Weights of a small mixture-of-experts language model, trained from scratch on English Wikipedia.
Experts: 16 experts in each of 12 layers, a sigmoid router.
Below are experts of layer 7 (counted from 0) of a mixture-of-experts language model. Rows are named router (the router's row for the expert), up (a neuron's input weights, with its number), down (a neuron's output weights, with its number) and show model dimensions 320-383. Each number is 500 + 40 x the weight over its row's rms, rounded and kept within 0 to 999. Numbers have three digits each.
After each expert's rows: a language model's description of what the expert responds to; "comes before" lists some tokens at least twice as common just after its tokens as in all text. This comes from a sample of Wikipedia text that the model never trained on. Tokens count by the router's weight.

# expert 11
router:517459489551486499522496501477521478472511487492534545488580449488486504562534475489500483571510561491487518481492512491463497511483595448481536433516537550485547554443478515576455510485558426
up0:494485510476523545479495436468626477461516561503485484519457452615558549489490448498433504545455506547541491478519512554508411508483430484475554482467496490513466505520536489398511522533536509
down0:485466493513538510507428520404454600556443556530506501517457492466496493469533441469486523540442458480525484520486557586531531500480452533495507465446494525458494533505484555471553439462471502
up1:499514516508397483516507448439502424502496562403504486377520504513582535474459452512482556425484467476450520474460508547500472496513499438447469420513470469526488521530476517547534529478516457
down1:516523468467503449618428464468480494506524469497525490496501489440559562489445428479487511452510387528507498512494480496494487525498484501480490519446534515468523511542489487527551506497541554
up2:492447525503457483460484423454544510468546519529461491445468584554520506574436523502550465496454468556490527583504491555508489498423420539490502477581505458495472492533478513445476474551543489
down2:534491546558485495426482489523511493537527552416508512451501529538446522449499568507500562524495390497468547503484547541497506448508505480464471563429449480517497529461555548529521531499520511
up3:501499560497504420540485487451588500506512517439471489542528508549555571538551471471510500495382515472499458461480510507489498527490459508488486533571528453524407439419527547488481488495517530
down3:480586521507520525466556492481472466441524546502464518508456462561460473530515481506528612547466463438511475478492514488522457501421432564473468453535480484474556491475442483462479549491528494
up4:453503558496499544524486446503588429554408586463510443526523464556507511548490546507507473508512536494460530449486525417482496458490470520498526466505545492533434510415487487507501484495489531
down4:524539512548440594515536538472492456429505469454519472534474545530539449527430484585509520513501495439520519432530481529527483517519480564461488512513560483542527560416502529496497553572512518
up5:512504552478508447522533459518525438474546510501497474509502528529471405517480465490524526498433365560519549521504529516534528549539457545502507499514512486527503503494487466536507495498506511
down5:530508435516537422461523515552464526481536507443501540493538542399464530482535446516535458444532523505514455551392581470453503442413526440493470486460499464520446560524571465501537471508429513
up6:480561504463476554496556494504516459531561446466481467439495477425464556495473542507487491546432425466550505558565493499444543573524498530521481538534519546492502482457491486513528538584552454
down6:536480493474509476545406504519457525499517609535492502496478460475502465469511518482436321531454499470481513545565523452575445468574421486470513475498472548518455450559441515494489518506464553
up7:496474451469500449529508526565461455578457418509504473493449500458552515499481494489524487463539492444483433514488526577491469485481502466408546526530512467499443507460542551460471534563555587
down7:499468570510483438528497495527559494482507545496535467524509527508493534510490560463516484536454516560443534493546528492458484487521485538507537494455528439517545506523438429505444515504464522
up8:467465464538434545521559537498497460449527491556495547372488389545507516613474418514500530458533436512451584547523555501442473518407492546474520492508533528543458443435623475502535551558555570
down8:473565486503552531502542500454536542430459573415494482528495491514464452477548447486490340500533510491519430459468514527453481492516508487537546534528474510448519567573484504462496502446465514
up9:506497528450511458460555480483487535503510560541486520471493466453549487459484492482484541560504365499535479493542455501457486541501423479508466507525559478533487505519539461473496527518457524
down9:426517509415486502598520532509481470492484450485506501552432484489440458485538499520472537485484534538489496523497449544535499531448511511527504506522511512513547504493496493505467481459468461
up10:459534550499518498539500421476522598492448540473501570419533559466567513475452477529499521461485478528498483480450487464499398533471473434486513421528504458507543517474526473519486528466486409
down10:497527449451494490471540496473490458486501378479528423485514485521522515488503489406530507538479461518545484528484481495481490518522418498513507419488518561518492567498473420565428468434530520
up11:457518506487510480531543470529513531437554504473454550441412473514444487470509481486470530494440452578455503469476517482468439458509509479574535474570507495498522484503480425487425524517500497
down11:488537467462457524417520552488488444509501490440516425473519472471520556509439471445558454571494511509542500480548532479564508511389459510447428523577493510460444573494447500555479468435525502
up12:458510512501423572558568516506572514505453534495514508493450505541493514465515517535471449469453523587492530506422457532547521503501503531468515467507477484546432530520536480422478485485386501
down12:452542574554522465586501471483481461469418552472567424555516461539535473509491532550433502548456521527508458512459473548535482513487513543497548521459495431490514441462492492518453444472566452
up13:522486490506492392503454528493475481484498473497426533500559462500559515468411460485462556586511501462479499528532520478511515543524477518509429550433511428497508481475512529537455482573514499
down13:481481528490426565528486508509456522458513509518496513538448568436532487546564386605511481480557462577450478477505504536512554543476477483498518512490508516489484532470488454502531503511487472
up14:502510524490530490509436530480537473476491429538496549587481500532459449508524471501510505486480524443395494446492543485485538539562509458459430498494495506477488474488534446483495541566532458
down14:477467536470502435494539520512501511553558542435459470443536622433521466525500537524550527478504527513493485495433462492544550563464518461469470514577523448497532447455535490539446466557471466
up15:513489493439476520527516473438535410506521503452492541467515427532527502466550480533543539482466417523459531490390571504482519473485506488485498527527543537453580524500508495476442524581519492
down15:482460476562539512464555528473536545474497425480401507448591466500522489397562485438443407432501490466514498475483538548470545511470514484478523389501481512428509460438525561429483475575488551
Sentence-final periods and colons after years in lists such as 1998: Laguna Lakers, plus table pipes, closing brackets and semicolons.
comes before: " The", " ", " He", " In", " It", " \""

# expert 7
router:443463488529489480569542465485520527460473551509501504451549473551507522528459503499519491512512482467489551467543509542478420527486504525499433504495531514512524493486525434502503489565553511
up0:473430474480509509535524457460453538525492527521422583498553488519533549463537475593477535507496540448445489476415507442487523548479531541489502494509478553428481540490562516545536551522458456
down0:483501493473522415535432543479572474517489538569472490516562493587525499518488478516432494494472544504476521444398481438416495482483490533524514441462417501509565534469544510492557560499528484
up1:498507554498483470500501490528552501523421466548542521504392592457523464528463557493517527473532499501529542561508439472502525497554516535449518527528550538474511475533563457544509452519465450
down1:531539516532503524469484538498533494507513565552524556531457525513496544545526451610470444481525467570458489555481496483552529451519463510442486483475451513540488548521488500499553520466509533
up2:568429552485509487482559527454527466542518519476531542506501461448459485441470487505539602486468460498524556494479464507483557446504511477490542538494543487526455479497472523502498485539489538
down2:506529466466557519497468522509464605523501462496484506523458501479541523454471510496549526536534491506515473530491486456532446596487454496505541517435523533470568456489425563469538506438486475
up3:468467520466412576418448513509544567523489510512491471509493472428441488530485553529486519520461477502431527498499543499600498526499491435505505522500576538494515560513471501433522496519456478
down3:508499521601490526513543504453457484524462446460428488532402531507496460433554527510522452477537480487514450492409461507505545512474492459582461476493465472459576506432478451509454490463556513
up4:520552457507518519432432535463510564514559530510394518512618496482500484553537546574521476470572493560481529522464517518488558444523504434475530496492487488549485526504489484463535486585436491
down4:510504526501547420551542456530507509509509546498559485503455519517485500535505483494479407478519476520470523489465506463544539546448522554530453480524499473488500497492483514554457523456487472
up5:435460555471527516538486477510497456518514509504577504481512547432556487479481533534544513542407527462479517466438435408463497535466443501449513500473506512513470582450472470530479512488518486
down5:533495573503453459469571506463524430524513525491524541423486511528526511437519512521511460566442504474426487471552462537556521584463527459512457569541525569498439494500471399528555555523536529
up6:482450459462466527484468492427543512478488484557473547479513455449570480507499484499504523484531546517444444536526461506487498478543514508450548488526505490464558517464559477557492534504508422
down6:491518557521495541555456504454605538515484522464495526461503524532473482514562497544474384489522512447485581584438513528534417542468543472514529401486523439497462489456602477506509485500468542
up7:467516590547521481523532554548508473535504488500507540489564507515457459512507478506495484553598481465526498464382537551572473547446501481469510543481519513592486534500427582513493503465520558
down7:554532465490505507520519464490557518493490481539438486504461512522521501475521511504439536516529481497455511494541528546492521429478446505546567506437499442414468564443573446529432537479480472
up8:510476560455478515456575476510512525490530455484493531530507482501462479508561408468465498547391504431469519520492519518566538521454471507464566574478529475467492505561502453478512497495519564
down8:528472479522463487453432424524477508506508434509501514490475546539500523490560453527475435558507427533534470509542476518463483474491446508457528463529518496518437474569434514465548489505536590
up9:524457534566497509485478428548439416485430430538449486550527517460420525493484412457511520502503464487537570539477472509473482517537499513493543446485544519406510570511468523535504556421505508
down9:436514538450507497431469495430454552461498526505449483513437394543508462545562540488480475490481524543494422511513435495497476583498494474507466412464528480537478505501497535534494518561449524
up10:495431447518504550522478478472523532576471445510526460489441428589511503507572519471510457494518559542490520549528502480464503537478479508450510508496532550480497512510527552497477495492494545
down10:516540513551519517548482451547533567529531543488516534513533506463504543535506527527421518478488416509586471460528586470519520569588469504516460583550537454533460428514526518468500497491530460
up11:534490543488451516525463476520450502483482469456492508508466542558498527493463489483613465521502512499476494449438460522518536539489503510447455529511491529461528493492476471469552489449580441
down11:472542521493536487480549509494509481448469476410509512554486552489469495451514442485485504503521498468411449500488478532461576457512489413476494477513492486458494490539480533543520486474575520
up12:522550518511499512484487544452551458506529407570504476418508472500461499551485534485440527473498552446506577489494458532485550492484546517489516561579500522491531517565572456525495538532540547
down12:484494429492492491503505541483482395524512545492483495440484547457416470512520533507501526473561565491464459481502499512523570457460582451503498470446504418369555491552545529484437526561445513
up13:536505516494497508522409487497604491504497486475490496495475510461496520581492442566476543525525494563524447528423512530488435446512522474522518548484499552451490534453488493652473457467497503
down13:441577568439545466444558489487539534502517507530488414491554477481478462538531522519461488437458529533441453542576470503487542423499495515538486541516474556508481470568531517581496472498509489
up14:583419476400489419474526481555477583521556469532519517548505517510529478560509463515521519558505484439458486489501479423527546498492527417458651535530510468518543468508450491506451494464485501
down14:500479530512475477520499428583492508440490467500542541470464548486470506519481494505519569471481422456507411537530521489503477484537483567519471457496483516502524433551509549410556508482488524
up15:522527548574479488517513503461550445473455433534567519495519416545524482519544522522400514475494420512479484482534508411511476538467491567535512522592484469596527552448485511522506436585591477
down15:515519442460531451595492567494541494551477433461523480435510552456551534533517563555487498437482588447515543452474426475430441503452473465465484499556392516518578476550454488479527406553462568
Final digits of years and numbers such as 199|7, 186|9, 202|1, plus relative words which, who, where, when.
comes before: " |", "–", ",", ")", ")\n", "%"

# expert 6
router:486477461548465479490483459502457479486454524612491487508453486500498456496478524566475506518541515459455507492450415552499467557518439510452528498501475474478559501481495456463485486527512537
up0:486508519521561487543473527469480501532444494553478463473525536483515568500479441467410517497504431523516484520498487561444463517498474564513466537512510506516470517537571484494544493456458559
down0:484496466564455499512538470545496479541544487491548511471514433520442494495529567508511374520412498468450521489594540447526528492459467493504475540568516547471496484586496526519496507433449549
up1:469424486535519485582536430521519468505497491519470522458490518482552517470479537516420516538387462436502528515477518509530528475497508447486510536580517506495516540481462508539467480498434454
down1:467550491570532466550493551436479455493476616568508454538412495499496460535485519527465455484435491540507445479494499523483478508557495499451596553535514440492530481432501493450488486505465452
up2:538448512503432409435521466455532436478494521480561472497486484597444495547488459471469534460520542498472544497483517487475516568500462551505499524494545528553543583357467518537500506428547518
down2:520451501444439485505546541509496480567524530446494436586488499410554490541519400460483512500540636519520454543551525496566522485462484493518417450517533457512512505485414552560556507473525493
up3:542473481552444447553480507529509455537490422572523510554540519492486481535479498508496520442462476517517493547483509507495535462496503531549533548524477446408489490485512506510500472409492445
down3:508431446572476468609454528495472535512519508521510460471465501528494553533597589550529487486405465528528508521498487487543546418428480513524468508547473496569501464458576495462558529498521592
up4:518446522549498515547456494498558508530481509491485522547514508539481509530472486482496554600538544463501548555485492496501490497433489497455538522532522455474486558492502413482415518500497471
down4:503431444516520517483496493516536518554582567427470471524585504513423541449471647555444610471577471476457559562504489527513592477457448618466573465497454482521538493470506476474504542524500500
up5:464463470484543502503440466501502458506483381479521541547505496448465503559523483516525527578508490542563493624506501459547516510491468452406545468520539520456521459436553509530578490526485476
down5:494520462552487482551486543538487450479498537493545423492616481429434508457488433527510464558569457434440491452554522467525469529495409489560478550495448482491497445544506437478489504464497493
up6:544514521475425504516508525504473490446552552543524510522527481522523486437460468510528496509495560467501468534507469502522525472520500427553424530413416522568508508506524469485528519477385552
down6:495508428493488560530515487479471454510485568446505472488431527495506491534530529476511407498477559457466491566519536499495473450463504505524602502583457484517514481511547524531462458475509535
up7:484561506435564466556490502493475512529506565456489481449483543508600485465474455534606525503442443557484547520469486445569463496512439481507485466503502424540531552500427498479415509486531474
down7:527516449459440435542381417572493483461527467528521434478559420478463467464493593498447455418519504495520451492577547496513546507500552505512521465473525527465485498550488542482472524488463531
up8:564524474519438544444495503469488489570500494509475462515529512477500509514557466485542506540491500516465493476427496488530483475431464440431536469524487563511491595452465463511530563481500528
down8:500550505549443498534436496513512494494456498508450471555552502506467547512595517470515402433427496490505483527460487520486494495520476437507567485504510410574551496494466497563572504489410541
up9:480493471481501550478565462532557554501545430506541489543580489476484498506511510509437516501529497497554515486502472440483517490585550531539526493499533562554515479530535466497497537465457452
down9:453513513555549589475538494495475520476532501511519486481512464455513513513532550508522461465449493477446506498517454455571415438486597440520529449414520547432598514474529488552561499512534523
up10:553528516497520593417478466545565536495534469427472475515484510635470497491506464387511476445398506501510490534569493499564536551492497526538514479504533500497454470517499473526525515459491443
down10:487477428509482578519473541439516545509458534507480482569448493514516516522414512448614458535497433506539532490523424435499489509530517561560545500505483467445534577509478437444444514438521425
up11:478550489497462501502511565482570517487539504537495567420520493505478488515547552472467574426487467554542466470463482503508549472443564510513524483514494542482509532431488494507484612472542456
down11:491498475489479524516484556487547508381557425511463500551458507482500436513553497574439523448578541583427479504515474494515540466520444508433516516527483496431535542600446529512531491539515574
up12:475463616500441479506491452452464571547506518480518520382531538452469480525511493567555501504504487567461498479458514541500528544568501473600493517462528498435495503548469423576490536514479535
down12:510514474478503528483513486504538525523491478524546449474489514496372558455530545553442541396447503525467495498581502455451500497475486507554488470407502532551466466547530441519433533571552551
up13:588470462525531506503562402477532468491528426426506520431485515567541489602475449498417505501518574517483549464551528445440442559431519540560483512528494513480428521483497554550518467524430431
down13:525515503508540504587450481490471555485529530465477490538459490525532471431499529505446452512496490540516525492514501523510488540491447606524502521458551487504507573508500514476474460477513423
up14:482446483535469532457549471466550470523492521497485502428532478456511434538511493501496455521532468538392603554502504407417523504498544541447527503486554460456470532508519470558478485543383528
down14:549503500478606556481549495471511434538521569492541525529492499496493503534534539591426476480502472545452446534461458478538489484496529465552521480443534541501533483496466474500444454516527433
up15:497461419477540541491504458472545512449540492442406468432480550558437530459429458493577505552413498491517492512467454523517551545574448530447447487489478464431547471431421498467501536513571494
down15:465523458451433511570487546443485527566445504538477455494455459487507418566503498505587530479541547486488487477458436515498482510498476519483521534533561497416454504542544481482471487497474432
Prepositions in, at, on, from after verbs in sports and career biographies, such as played in, signed with, and verbs won, received.
comes before: " the", " a", " his", " an", " their", " June"

# expert 8
router:571451499543488514510546498536548465459449466510559527468517482584520533502507554488463515492491510467524509625470484428506529514540486484485492460538524511466518508546482467559434459526570496
up0:491445516520417535537479441599468484501485494517439473459561524516454507542466431467509579536461522528520544449534499491556487533543503444445458572454569517524512498522452573488466568466418487
down0:487565479441466503548454511510476506513472527524424513517492519546442456476441483479478552484541510504490480511429511492520561571527509513491480549553511523534474491483571550496508534456499475
up1:455476422511468478409538468519554484472448586543492516528489457576515511386534513494480533554487443479498499402507508532529529547500466616485426459489490548496589569491460540474444472490481523
down1:514463519539504509499482597511498531569445457566485506482463473473447514511478475415470467469475453546526443430562388446511588519542444494496505533492524567503585529485521493490450497528598486
up2:548475586477509544521493491457475503507517496504445467480509572500481521484423501501501547542526523473513537505407493497502480516528599547469438454601472474490542546431484502529512472386534475
down2:522462450467539451532484509542458503441502473487525440490427520505564514444476559417449522528542542473428460525536472470467476534530428509494483518530455536498455486504441504465530448511530574
up3:545494534511500530474479461579523534563560425502466480453534465518458442412485500508446522473474487515568566495471430516556495498488439456473477491541567523524416479533431514465477519498477548
down3:513538506466486497470510551502484537494473572488524472455444554525516529425466440425499506500507540507515437572538549344498498501488445507488530465513535493527515533446427506532553445523504509
up4:458508540433430524492550481485505552430473467517510523453504575461394485535440444550460517453406413560508485479555504461534423467473519482487463552539521527485514534451495536499562493537459594
down4:467476490544522484529563570516468510454541487519540494461492483405512469519545470472519498522418514508537417505526475509478421428534523503497467464495516470545549575494454508445526438514443507
up5:533447514550445539477497480586481511460534383475426443478505480598425469473568542538452518458480478506529469475553480435483530562491425474515528535487472534531519517485564487504405522529543529
down5:555479473530494454514510513506518425513413492521476545473520511457477486570478465510495537578583483523460535578545478478498491438489479499490527466452467465516475481503447489555470471487524473
up6:514469524499513532549511379487534454518566484489455441439499393484462467495532508548441512515497492496469574452454507420590486451475456496466502532457479496476471565540502482553492478483490473
down6:531472476521461493464553561504587507529460499453543551409421491489570495466540519510548461580544512478466504475532551472505457494458482416485471452546444446471497520502484533530519533524483572
up7:539455474459507553490498531463454485474486496564424394538557485496448538481494503468551515541449518544484461479510489493501491474543508509471539521465471478585423506514473451467449614454533404
down7:437454426550475507506546487490501482552488534493484507549524516487502486496469529503486462513447556509450544554466476456478451374432515512471482499482494493482525462428509448559506515607456542
up8:540557478468516465468472469429472481509502473508478499493543441589492504548480480516500567532443515492515560474450534452475525513494425507523532464484536529543526488471553448521509547523470543
down8:533576506526516436530521498468506450486498485528538522534491478515499514487452472530475448490502484497518456630469470489511481483514530557410484481517415451536509504510524452472480486546489551
up9:448531500436535581422466427428547492466458524483491521486521515539505480478440477452510534513503540523485509465466494488456472474517548520514480490543481543482497557484444502582451510489435493
down9:430511431519492463545549468471505490486455520454504476505491517557489517510439506493486528571456578441528476542569487510515484473552538405503458517533499485467509517515510471545452483525548451
up10:494432473480561460557474540488512601476522491495562505499558467526407519457470457565500473555494532454463435536551565476547515452539547523470553539473524458512508463539481470463489496406609482
down10:539499509571505587490460496484469373539430418483524447517421518508578499463501526474485565525497415546526573504463403452472467425500488466487500514534470509449479510419474461495477460495484536
up11:539508547531457575537475454504549515484579513442503530468510525522562471507524501605493503437534550557463537482553507510515556541539516541492455497404495458501516500482582507494630502533454518
down11:536500482516501544474464500462540439511432484502456477543484430557537471514536490511540587499525476569528518533442431527492543485516517472464482464448477513490488525527478469445432562462458431
up12:472439502502483520541506508514476493512508505419498506508468499537452516433471517494497513486486437581468454482518439482488506547476492447520462525518599473490592497534489538477590487487465483
down12:509468456461553478451456596541551527522461478529472515449485535498534518504475493575511528491506424446470527462545453507491524447530543509503459465403528456461463489453569421468523472449496580
up13:551508494449542523488480504481569485521540488547467547527526511462547482557586484523493547514536392530450586460467518438524413535517515488516555481582502512482486487495543505541518536510526455
down13:536526497535509457492466496556488499511504533506451516578536468476529482474490474502478509561598492481528511460444457486532504467505555450529499430513515503518535522508526542497454569463576586
up14:494508468520527536520544487551438465473404471503480572524456454577463487511468493462514544438489506551464528468544500533448513442474474470519473633613492491523453550514424442531478491490527499
down14:488470509563596466434531482452475528540531491479508465511542499544507501577444551522501462504506451518662492496517465400397514474481563540600547508444543487512560428446497530470520533508430493
up15:482472594439524484531508461577485495595542448441480479518425516535525586500552470495534532532455471459480470508500455502536443543423433466497511470441514509493498475521452454463534513525464418
down15:525486541500514479482473522524548440535473432588530459496524451455501517514511477456406549466542456514498465642434517491477504481535487542489518501447460467470522447518530521446577559523563495
Plural nouns and suffixes like -s, -ions, -ers after numbers or other, e.g. games, members, seasons, temples, stallions.
comes before: ",", " of", " and", ".", " were", " in"

# expert 12
router:499451569493544527499590425518494461508484499476412501478522482481508509494487448435474507509429496502547521513457464491527483489460503585434474495568522481457443544436480440546454561429493474
up0:475481439450502495564516519484560489515460519545509493439475518483509490446492511534521469566571579580477504432566545478552502497491501533524534496396559562436543539424545474423532492516459496
down0:516456542488523559490513457486499537452465500515524522487530496484419523543500499488565514545496523518450457492569467521501503509441530481477452544467495506515478506508482486452510548500424498
up1:518520488463481507532519553477528491476484525447496507483475397515575523624477536534503536485498509566583688457550448443577493482494488493494474521535562482464455493427456561545507486522449561
down1:470452533499552568510459488484479523503528520496442563440531532507473485376471480474501535481498507467407456487473542455514514557441432435540538518436505478508480464541556514466493432543451522
up2:455411574500521447489545438510545497490447550469522378496557458553458494552473526487516470533611501449503506422505542482497476514531576531440490445520531490547530539439550428514460507498462412
down2:489477521477496518513499538510550527455476515534468472553518409559450508539523477478470418526468496476518542551520480576426557508468509445450447400481502436497473571467512517544473505490476416
up3:440459435474499491556547512474493538554516484484525521557484460514392469512512490507499493451508535456442435560545547459471467511488594481497516523524483482433453527467535538474503533479508505
down3:518534506463469473474521519552427532553501515486492482507493435448496489501508403529472400590471519568522479571479516542420466534432527491436530435481524565484507541454470458469502546463501486
up4:581496466551512488523455497543537532488513462409485450440509533523514490508501541555514530562536539438482537539530469478464515496515460437536509541521452480474530507534549486561500542553508511
down4:542491497497533434428493532501471503388461505501584479531455522502536489504566533543496519557549478508475422529487581510468542432534473471435521480484472526533522483500540511520509543488412544
up5:505504518481473503514528510490581510450522512441466479472575465508437516547542534540518509578548500531486561507565461486508465511528552486482499520531543505548474442473511521439489435558518569
down5:465516513511472492495507502578539554474511484476486516555459556451507476471536569504537482500509487492399456561521480598472457475514475499478502518476512520534508525488552470476550476468503459
up6:532475527471493493510527403526533506479527483521515489537456421492479476571475471521461510475444450479508461519445486456575465548534462493492557525545489505496493535573476495515494573483532529
down6:492493471568465482436488462561531532515562463471501499491508422544457478567463462548438472475450468512445510456536510507534548509532526495507575508558469483510501499538462470478496439458554502
up7:510518571475547453506501493532471539516476497480470539482533480566512508499465524495506474491486450503470452545528529462474474494492451530510474524535506498611492460485503441495473519472497450
down7:509528476518538510558477475484460482542546505523450490510497508489476488474522549458450474484459589521539474498544577525522513479528499498512568452511523504552474525539488526446485461453480532
up8:514485510508520494494500545477633516499492521593505503520464507477516473524508484505465458496556487523524479536527456466503507533506495508538451452458550517508509470443476511460506524538493508
down8:546463498519549411472532499536509545516466453531553522541522527462445482497436526538482445561503556607483435498455428463509533518563448520555502419542487464424531502504479546485452528501508459
up9:545481453469508500514496473508486564492511503571511553488466552429489469517458499535548565496484485514425450436524466537505484562463545519466524586470520517447474512525448443498424476510484426
down9:538565450475476497468494433548461491484543492491513521537544544393524487496450467540425456538494542499406508448489498454589509424472509511512515526462490498488522529543499551527544518447526542
up10:442500454496467563620572440476574498475438507563516497517545525449491503535554466512495569526455515505472516522491474525473395557506501483533509502417470530516498481457491538478533552522517509
down10:436493496529598515525466474436442544541448510465486501538479460531452470525530519493515494535506497458557504521532512484446508505532559524455498468468479519463548444583533518465524495528517517
up11:505458474520503565473492474484497529478509516469464492504499516535472457510454493472545504474519440572536537540437479479540473487491468471431492417481499440531501520491482454542465476482536498
down11:465511563489495497479499518475426491522449454537521502434472453489513491527514537490538402493546536468551431522518472439514552530452556485516433540602498485412461494527404560464534475492531582
up12:547453489523446466465553523536461516451473402513486453531519464543455503576524528491519509531476544541503505445575439544581504486572451542509452501528515457434472547512527476499510469524472590
down12:419469438477555512578416551535509604585436529512538448466576573484483550464507485464421554463498419455494415458497504395479465539523518521588456490562497490452522464532502463475442482547440512
up13:496529420490473516542511508482454486443509519577508498432498477483550457492456489530483514483466452495606448472497544561412440509485505479498471507492484509567488518494510516441488487607515508
down13:519517511507472481599507498555496544497533527536521551476488522431556497503486487496482379501479490493441570429556589515432421510511473506567478603466529520490452476529458512465519516531541536
up14:515527518495478572548497482502496488507510466555502457455550532582493453541533506539530598489517441539504526507455523505539502534520491466462485501521562536544487511462548477467489436443565495
down14:464502480540545532524477547499504484409435534471482503594563460574477466508537507447502506477444535568490489461500498494546510471458493544517537413486534465512525498444551485613476456475474475
up15:432532521435534565519583443479526490493496540461472464505546527596476509508468527548563532546471512535540521473462435445543464618460563502455566476511571504495490506437487541492532410535493510
down15:551592498528538565518542462525552565484462508480461500517550502509457531505505493442530475477479484510483467510456479546490512437495452417514570471436466529550485537526479430522517513465518540
Common given names like John, William, David, and pieces of surnames in name lists, election tables and tennis draws.
comes before: ",", " (", "\n", "'s", " Mc", " was"

# expert 1
router:490464538468429525519575514497557464515527528506476499489568499583497499533539487573512504561504486476458580493527512562500470501468515520522462497491545407540487497462483479511455452539426590
up0:527463565609463467466422518527522504476477447551503531505426481451492489509423463455527528519520529493605484591408480477483515518535496416474513557490506484470501509505481493488425451544465493
down0:532521489549573531468498570490539529535470541523451493509535491477479555497479469524485508532518503545461448495446448455449516421486558526551527541419496481527441494528517523494535469500567523
up1:483482576481550436556424509497450555523443509498539546508499513464417499561489490400486486479514478514490493596501456545555443472498467519476481480558450460494553532517539522483448526458515518
down1:428465553455532552515460493467502512567522494510606432493485442505526512505512495569447507593485439488440526470592549493522501520452523499429523499445517547504459555531470487492557514542464497
up2:466487490541485439447539504503457553463534515479550509565469492446520487492519532440490488445438468554468579425538492502590468428532512482456460494564533473470515573454505506524520496548453461
down2:512521398539548523506535529513526518438534587508495541500488505443558540487494504444456425428510495511463465561507534530472568467518473512495505455554550454522518517573506428488495426542490505
up3:512473444508462488498517489563548459524526536490446453559488573492525508451467468544434525497513496447578544488524527494540509482463449491538550515497511494520476453507505485470513533527481512
down3:481461480485505510580513472490520546528496412501549474567496507455513498500551488469515374507517494467531530534514480506529535490551534471491522471404502497432472433495443516524513495570479425
up4:475524468536561479472547500574446513522512448498516516494391456488496478570450497513493492549514526443524484485532506479447518522484572532505541493419526523518532505541463538466471498448485505
down4:554517528485452470555495517537481475481539521464469537485474498482471475481506467561502444479500475532417543414449491578525481435429529495480429513458544525516531525515534505464518507475512471
up5:479561491491575460501436445486513478543475506445497473519460493451418488508524470485456501544536520397566496513492467522518545599506436545481512562472570535475614497446510600501465494476549495
down5:472379533545485448395542485488514564485448537415396444504511474435472520458507515511497494506529447555489494518467550483543539525484528501534477452500574526477471508502443506537489485482457489
up6:425511506477510570601581490504457473498394440560585421487546500544524527492502460486542543479499537499486526532484532472438486515490496491528487559561503494562455536431514460507511463540511516
down6:521473419563420452535499531461493468554474462467507553596444477523442535468506521440510432470489543496417542468498479539537514538509443476492487472494444602499542502495504512498463434403487489
up7:518466506480465547522412466441507476441481484538576480516535408519489513542494494496481475523455494494486566492403545434465466523566524491524583476527588479494559541490423459499463498438522499
down7:462509558521436563504496548432524511519580413484447450501456478505516473504460484480538477485454496461488563523468549453498490471562483489462587402533520504553429526523494507499515501486514510
up8:489446508495537507480473490507487494453538513470500507483456565439533466552493466454502526470519449583531560378525515516517485521508506515482509467448514527459664524506440489457502509550489449
down8:483471498565529489463521520569445541551552544515519560454451501432469515506534460523470453479468520481546483493465533482485482457507566500537450363537452423479446513515432574590500520497459515
up9:543490529534530524473556461473491505460536533473530453534539515414479498505465523462482478519526479578525497470477511501506572502451515553478521457501492508425485556488485474531441539434483425
down9:506479514426519420501501430520492506498491498499502467493537470444407500483488524474516588529495559494556525485492492487515518520424482475468550445515487424450538497521470540516532443503468454
up10:484409473457525514544602551556451525487503513476545512491391489529525490526491479517571438429560497565502489505501532489546455580503573532471460521497500488504512507494529523513493526500437518
down10:529457530574470485554488562575447466599561555516528566526468542579457527537511456591493429478430407511437460476471489519535491510498540514537529498495599529499507448492546507478503528537474463
up11:495528422470596503491529552571470467431447549393566446504448557542455536483429521518527456472527491483488516505528474509579524462518498547494441478541470499459442495498518529491499508429488547
down11:485445574559496504509498511467523517536467399511501476460549491455480475480443499516433447476517441464529433621553472609499500533476436470501509488404556475514510519503511468472484471517528465
up12:462441451590518475474467481476509514523480447469566522531480459481498486523576536615523545484516493531491538459490505438491539554495542463487456484486599486426484530549459458539551480514507517
down12:509524509537473503525567472522557418469530572452461566472528504511527520562473445524460504459419480553510505461595589459453543480538470572519382643535515462472497470565513456532527472528541509
up13:495518506519491493469498453512527538509467362515463517459552510484568476447536465588460507478526553478502433478469529551572561507518483474470497558509505470491566528561469451419576523471550520
down13:490496457568443461482546578503433549539482412540444486468503523457498458523516492556480419508442466557539520567538479549562468578561486576476486474427514526482532482473493514449527516499522499
up14:563464518520507519511372498549518502480514487435533496532507508438524507460524516477525549492489480523516512513502511409454542570525489501529494559553516483515490564551503492544520547502523491
down14:529474508533540461427523615498510481514492475477482455513529457464554559548541506495522434448491470529544486480439547531523537433498554522516527475489463547482525548496520561518571456448479492
up15:528516491493529432465452460469463475439497456466460467552491429489531534555424480452529526518529482511530511481442510416564520501431544521506437534596484513507460465478468462458488508507478529
down15:562498484461478520518468476559519475530499435521505548501543526466451499477512501512457489523520526413547435522539454475496536512504502471478515558443462498483430481456583450399544470436554521
Country, state and nationality words inside proper names or after the, such as British, York, France, Australian, Soviet.
comes before: ",", "\n", " and", " (", ".\n\n", "'s"